From a checkpoint of a small mixture-of-experts model trained on Wikipedia.
Size: width 128, vocabulary 12027, 36.6M parameters.
Experts: 128 experts in each of 7 layers, 2 picks a token, a sigmoid router.
Below are experts of layer 4 (counted from 0) of a mixture-of-experts language model. Rows are named router (the router's row for the expert) and show model dimensions 0-127. Each number is 50 + 10 x the weight over its row's rms, rounded and kept within 0 to 99.
Before each expert's rows: "mostly gets" lists some tokens that are sent to it at least half of the time; "gets" lists some tokens that make up at least twice as much of what it gets as of all text. This comes from a sample of Wikipedia text that the model never trained on. Tokens count by the router's weight.

# expert 40
mostly gets: "In", "On", "After", " During", " In", " After"
gets: " In", "In", "et", " On", " After", "On"
router:38 35 53 44 53 27 53 38 60 55 47 44 51 44 54 40 37 54 51 58 59 54 49 48 56 31 44 52 58 59 50 48 64 47 55 45 39 42 73 53 47 65 31 44 59 56 54 66 64 45 53 31 46 52 64 56 59 54 58 71 36 48 44 47 39 51 37 54 23 60 58 51 37 62 48 42 63 51 38 56 26 39 43 59 63 51 50 72 57 55 48 60 61 52 64 45 46 42 57 43 46 35 34 56 45 49 57 32 45 57 50 34 60 64 51 54 37 53 58 50 48 52 60 61 66 54 59 37

# expert 33
mostly gets: " re", " un", " dis", " inter", " dec", " imp"
gets: " re", " un", " dis", " sub", " inter", " pro"
router:41 38 74 52 59 29 54 47 70 52 48 49 42 51 50 33 40 47 54 64 41 56 54 45 61 65 39 45 49 40 41 49 51 67 52 44 51 43 52 64 55 73 25 48 48 60 59 67 48 53 45 46 21 53 70 64 49 47 60 59 30 41 43 51 54 44 43 57 30 44 60 66 50 43 44 44 43 43 51 46 45 43 51 61 61 35 58 60 64 68 53 52 36 56 62 51 52 38 63 44 49 39 51 56 41 39 52 56 52 50 51 38 56 46 45 54 38 57 67 55 39 51 62 43 55 48 49 32

# expert 32
mostly gets: " Lt", ".S", " ·"
gets: ".", " by", ":", ".S", " ·", " after"
router:46 46 46 36 49 46 61 56 62 50 59 52 43 54 43 33 35 47 58 78 37 51 46 40 36 61 53 42 50 47 44 43 51 60 59 49 51 46 69 44 46 57 35 40 57 45 49 73 40 58 49 33 65 55 68 45 46 56 56 65 44 44 42 39 45 41 41 41 33 43 61 67 53 60 34 61 53 47 41 43 38 41 49 69 51 49 58 61 34 53 46 43 49 35 73 41 39 58 64 52 56 37 55 60 40 62 43 32 52 67 50 52 57 44 46 54 43 46 56 41 43 51 68 58 67 38 66 46

# expert 58
mostly gets: " −", " —;", " Goals", " –;", " +", " Apps"
gets: " —", " +", " −", " –", " Team", " —;"
router:47 43 47 59 34 31 57 39 72 56 66 47 40 49 45 33 43 46 65 57 44 43 55 45 49 41 31 51 54 37 53 52 71 57 41 51 43 49 61 58 39 67 49 35 49 48 50 64 45 55 48 43 43 51 69 43 41 56 57 69 41 44 52 53 36 51 51 49 47 56 74 46 60 63 41 62 54 44 43 46 32 39 42 60 63 29 61 55 42 58 46 49 60 49 77 42 40 58 59 38 51 40 45 69 49 54 33 46 63 55 59 53 49 64 59 66 36 52 53 50 37 46 60 51 51 54 60 33

# expert 37
mostly gets: "ul", "idel", "ér", "él", " Divis", "usc"
gets: "it", "ul", "ur", "g", "ig", "ar"
router:53 45 55 36 44 33 60 39 71 53 61 47 57 59 47 37 42 37 46 51 39 53 67 34 46 48 46 52 49 35 46 53 50 43 57 58 43 41 73 34 46 62 33 51 50 54 66 62 41 56 42 29 34 55 75 58 41 56 68 56 40 39 35 57 56 43 53 51 39 58 67 54 40 54 66 55 60 43 45 41 44 31 47 64 64 40 51 56 43 57 67 61 38 47 66 38 45 50 63 51 64 40 44 52 37 61 54 67 55 52 41 48 60 51 54 56 50 43 49 33 41 50 45 61 62 48 54 59

# expert 72
mostly gets: "\".", ".\"", " but", ").", " though", "."
gets: ".", ").", ";", " but", "\".", ".\""
router:37 52 63 58 44 42 55 56 67 52 54 48 34 50 48 35 40 61 53 69 46 55 55 40 33 53 47 31 40 50 54 37 47 55 46 33 44 44 62 59 60 68 35 33 36 46 43 55 63 69 49 42 56 52 68 59 54 62 58 65 30 40 29 41 36 38 60 42 51 56 56 58 33 52 44 61 60 51 42 39 40 31 47 55 54 47 48 51 50 50 52 52 49 38 69 54 41 43 67 44 59 48 54 56 45 56 48 54 53 69 59 46 55 46 58 46 31 48 48 52 34 51 69 63 68 45 52 35

# expert 87
mostly gets: " a", " an", " another", "An", " Another", " one"
gets: " a", " an", " the", " A", "A", " one"
router:47 45 63 54 42 28 39 49 63 57 66 56 57 48 43 45 47 64 57 67 44 51 52 41 64 43 51 38 47 48 45 56 57 49 42 35 45 47 63 55 52 60 33 36 52 62 55 63 56 43 43 27 57 54 79 44 61 59 50 62 29 41 31 49 38 46 55 40 40 52 62 53 42 55 53 42 35 45 49 44 45 48 45 54 45 47 62 66 36 45 63 65 48 41 72 40 45 53 62 43 50 37 45 54 42 53 53 66 63 45 50 43 56 49 58 61 27 58 39 35 39 39 71 44 61 49 52 39

# expert 6
mostly gets: " in", " throughout", " within", "In", " outside", " near"
gets: " in", " of", " In", "In", " within", " near"
router:43 45 49 54 55 32 55 48 64 50 68 53 51 51 57 40 44 65 40 65 55 33 42 42 61 42 42 47 36 44 49 44 63 43 43 61 45 48 69 36 45 69 27 38 49 31 52 56 36 62 44 37 53 61 60 53 48 57 68 64 26 53 42 36 48 44 56 58 28 65 71 55 55 61 55 46 45 45 45 47 45 41 49 60 51 39 49 67 40 63 51 48 56 57 68 45 46 42 65 52 51 44 37 44 46 57 46 57 58 56 51 34 63 39 57 45 51 50 40 44 41 50 59 66 71 42 61 46

# expert 99
mostly gets: " this", " each", " what", " every", " This", "This"
gets: " the", " The", "The", " this", " one", " This"
router:43 44 70 51 49 28 45 53 62 56 61 54 51 50 50 42 45 43 42 60 50 49 62 45 48 43 51 42 61 54 37 49 67 54 35 38 60 40 69 59 61 66 35 35 43 43 54 67 49 43 46 50 54 38 64 45 59 64 56 55 36 43 34 44 41 41 50 57 28 59 73 47 52 58 51 42 41 50 45 49 41 54 39 61 55 45 54 58 45 69 55 64 43 47 66 44 52 53 55 33 54 47 32 54 52 63 25 65 46 41 48 50 63 61 58 61 37 45 34 43 45 43 59 70 62 37 40 48

# expert 104
mostly gets: "|", " $\\", "\\", " \\", "   ", "="
gets: "|", "-", "=", "\\", " \\", "}\\"
router:59 36 54 53 49 27 40 52 73 53 57 43 46 62 55 35 43 46 43 63 42 50 54 51 41 44 43 41 45 40 50 44 45 44 52 36 42 33 60 51 59 72 41 43 52 64 62 65 50 47 47 48 60 53 65 45 58 57 61 68 36 49 56 40 44 50 38 45 17 66 72 47 43 49 51 55 42 43 35 49 54 33 45 79 58 55 54 57 44 53 60 62 42 49 69 34 39 53 64 47 59 42 43 46 50 49 48 57 55 52 55 34 63 59 48 61 44 58 48 54 36 41 64 45 57 43 52 44

# expert 92
mostly gets: "ney", "ley", "ille", "elle", "illy", "mond"
gets: "le", "ie", "ley", "y", "ine", "ter"
router:56 51 52 49 51 34 50 56 60 52 71 46 48 58 46 34 33 35 52 60 50 44 59 43 43 49 38 41 47 54 35 62 51 54 48 38 58 41 62 54 45 62 47 29 59 56 54 61 50 51 43 29 50 48 75 55 56 54 57 69 30 57 28 45 42 41 50 47 43 49 64 54 50 60 50 37 51 43 44 52 47 30 37 64 48 38 60 51 53 34 63 38 61 50 67 53 42 51 64 50 63 52 38 73 48 60 41 51 57 52 61 64 62 54 51 52 41 43 41 47 49 47 51 51 68 28 74 46

# expert 76
mostly gets: "-h", "-m", " appointed", "-n", "disambiguation", "-man"
gets: " the", " a", " an", "h", " as", "-h"
router:54 50 64 61 49 30 43 43 71 60 63 49 54 60 39 36 47 52 49 59 42 46 49 45 55 50 43 29 59 32 43 49 72 55 47 40 58 49 71 53 54 57 31 44 50 55 58 57 49 63 58 26 56 48 72 49 46 66 50 59 35 51 42 47 39 45 38 50 23 59 61 50 49 45 43 50 43 54 52 30 44 50 46 50 45 42 53 51 64 66 62 57 40 44 70 30 42 48 65 45 57 42 43 57 55 55 39 69 63 58 51 69 54 44 45 40 42 58 54 46 37 40 55 55 59 43 56 56

# expert 54
mostly gets: " before", " after", " along", " until", "On", " according"
gets: " by", " on", " after", " through", " before", " including"
router:56 51 61 45 26 26 61 59 65 53 54 60 52 45 58 42 37 53 46 53 38 52 51 54 39 55 55 49 55 46 49 51 57 60 45 50 42 47 65 46 61 63 31 35 38 44 45 57 44 43 56 39 59 49 68 53 60 55 62 62 37 43 35 37 40 36 56 55 33 43 67 54 47 61 30 35 54 44 35 39 35 48 37 62 64 44 46 53 56 46 53 55 58 53 70 40 59 57 64 42 47 40 33 50 33 56 57 45 62 54 47 52 55 54 53 65 45 55 49 50 32 39 64 47 67 30 63 60

# expert 46
mostly gets: "aker", "iser", "avi", "izer", "odium", "ample"
gets: "i", "er", "ar", "age", "el", "or"
router:51 38 47 38 57 38 57 59 64 53 56 53 61 63 42 32 36 36 44 54 53 41 65 45 42 40 44 30 54 43 55 60 63 58 57 37 64 37 60 52 54 60 45 28 58 50 51 72 56 66 57 24 45 46 75 41 36 55 59 59 39 47 36 50 40 45 57 41 44 44 62 53 41 54 46 57 49 55 39 53 45 44 41 52 47 46 53 55 39 49 54 63 58 58 64 54 41 51 62 34 62 52 34 58 42 64 45 50 52 52 54 62 61 49 54 48 39 50 46 38 28 56 47 71 67 35 54 38

# expert 25
mostly gets: "ić", "ović", "ski", "ardo", "elli", "sson"
gets: "i", "o", "a", "son", "ie", "z"
router:43 42 51 36 45 33 41 50 62 43 56 55 47 56 45 41 34 34 57 56 50 47 52 47 37 51 43 36 45 46 51 57 55 61 45 47 57 48 66 56 52 61 37 34 62 52 67 68 46 54 36 17 51 49 79 59 39 56 67 79 51 60 38 51 34 45 42 56 46 47 63 46 48 61 53 55 45 42 37 49 48 41 44 54 51 49 48 51 44 41 54 40 46 57 66 49 33 55 68 40 58 53 37 60 44 52 37 55 60 48 58 63 63 56 53 55 45 49 47 50 41 45 54 46 76 35 61 37

# expert 85
mostly gets: " p", " d", " n", " f", " v", " g"
gets: " p", " c", " f", " d", " b", " g"
router:51 52 59 45 48 24 39 53 65 45 62 49 43 57 45 33 43 43 55 59 35 49 54 47 52 52 34 33 52 58 31 60 50 47 51 33 55 36 69 59 52 67 23 41 57 52 56 50 48 68 52 45 48 50 64 59 45 56 52 57 36 47 43 45 44 52 63 44 35 47 60 72 68 52 54 51 43 37 56 51 42 39 56 70 59 46 45 50 45 66 51 49 35 41 63 46 31 46 60 47 54 43 47 70 50 53 37 68 68 59 47 36 51 48 46 53 35 63 47 44 40 50 68 48 57 37 42 47

# expert 89
mostly gets: " under", ".\n", " there", ").\n", " above", ".\"\n"
gets: ".\n", "-", " under", " there", ".\n\n", "\n"
router:37 43 61 50 56 30 57 56 70 49 53 49 46 57 39 43 36 36 37 57 52 54 51 32 36 63 34 53 43 31 49 60 64 51 40 38 61 29 72 50 55 67 31 35 49 53 55 62 59 53 59 45 54 56 65 50 55 51 66 59 18 51 40 45 39 44 61 49 40 52 69 59 54 46 48 38 44 52 37 49 44 35 58 52 55 43 50 56 41 49 55 52 52 51 73 36 60 47 59 56 54 48 48 43 42 55 45 44 55 55 64 43 65 52 53 42 56 42 55 53 31 54 68 61 55 62 53 44

# expert 44
mostly gets: " Q", " N", " T", " Y", " M", " Ph"
gets: " M", " P", " S", " T", " F", " N"
router:42 35 58 51 48 27 56 55 68 58 63 54 37 44 53 43 40 50 44 74 44 55 56 37 55 48 39 42 53 31 52 42 58 57 49 37 39 39 71 55 53 70 44 30 55 43 48 48 42 49 57 34 38 45 74 44 51 38 49 60 36 38 36 37 45 50 54 56 53 45 59 48 57 65 50 31 51 56 59 59 48 51 44 60 54 50 53 61 60 50 52 62 42 48 76 42 45 50 59 38 52 41 43 56 55 66 36 63 69 56 54 44 56 59 48 50 47 54 60 40 46 39 56 57 69 47 60 29

# expert 117
mostly gets: " R", " H", " C", " W", " B", " D"
gets: " B", " C", " H", " R", " D", " W"
router:51 49 62 36 54 35 65 46 82 50 65 54 47 55 52 36 44 57 45 57 49 42 61 48 51 49 36 36 51 47 55 46 63 62 55 40 39 30 81 52 49 67 42 34 49 41 50 57 46 55 47 43 39 40 71 44 53 47 49 70 44 39 38 44 43 50 61 46 51 57 53 58 56 65 54 45 44 55 54 41 45 41 50 61 60 43 54 56 52 54 57 55 45 59 70 35 28 53 59 32 53 47 42 57 49 62 37 58 61 61 52 37 49 58 51 57 51 49 34 44 26 37 60 50 64 46 57 36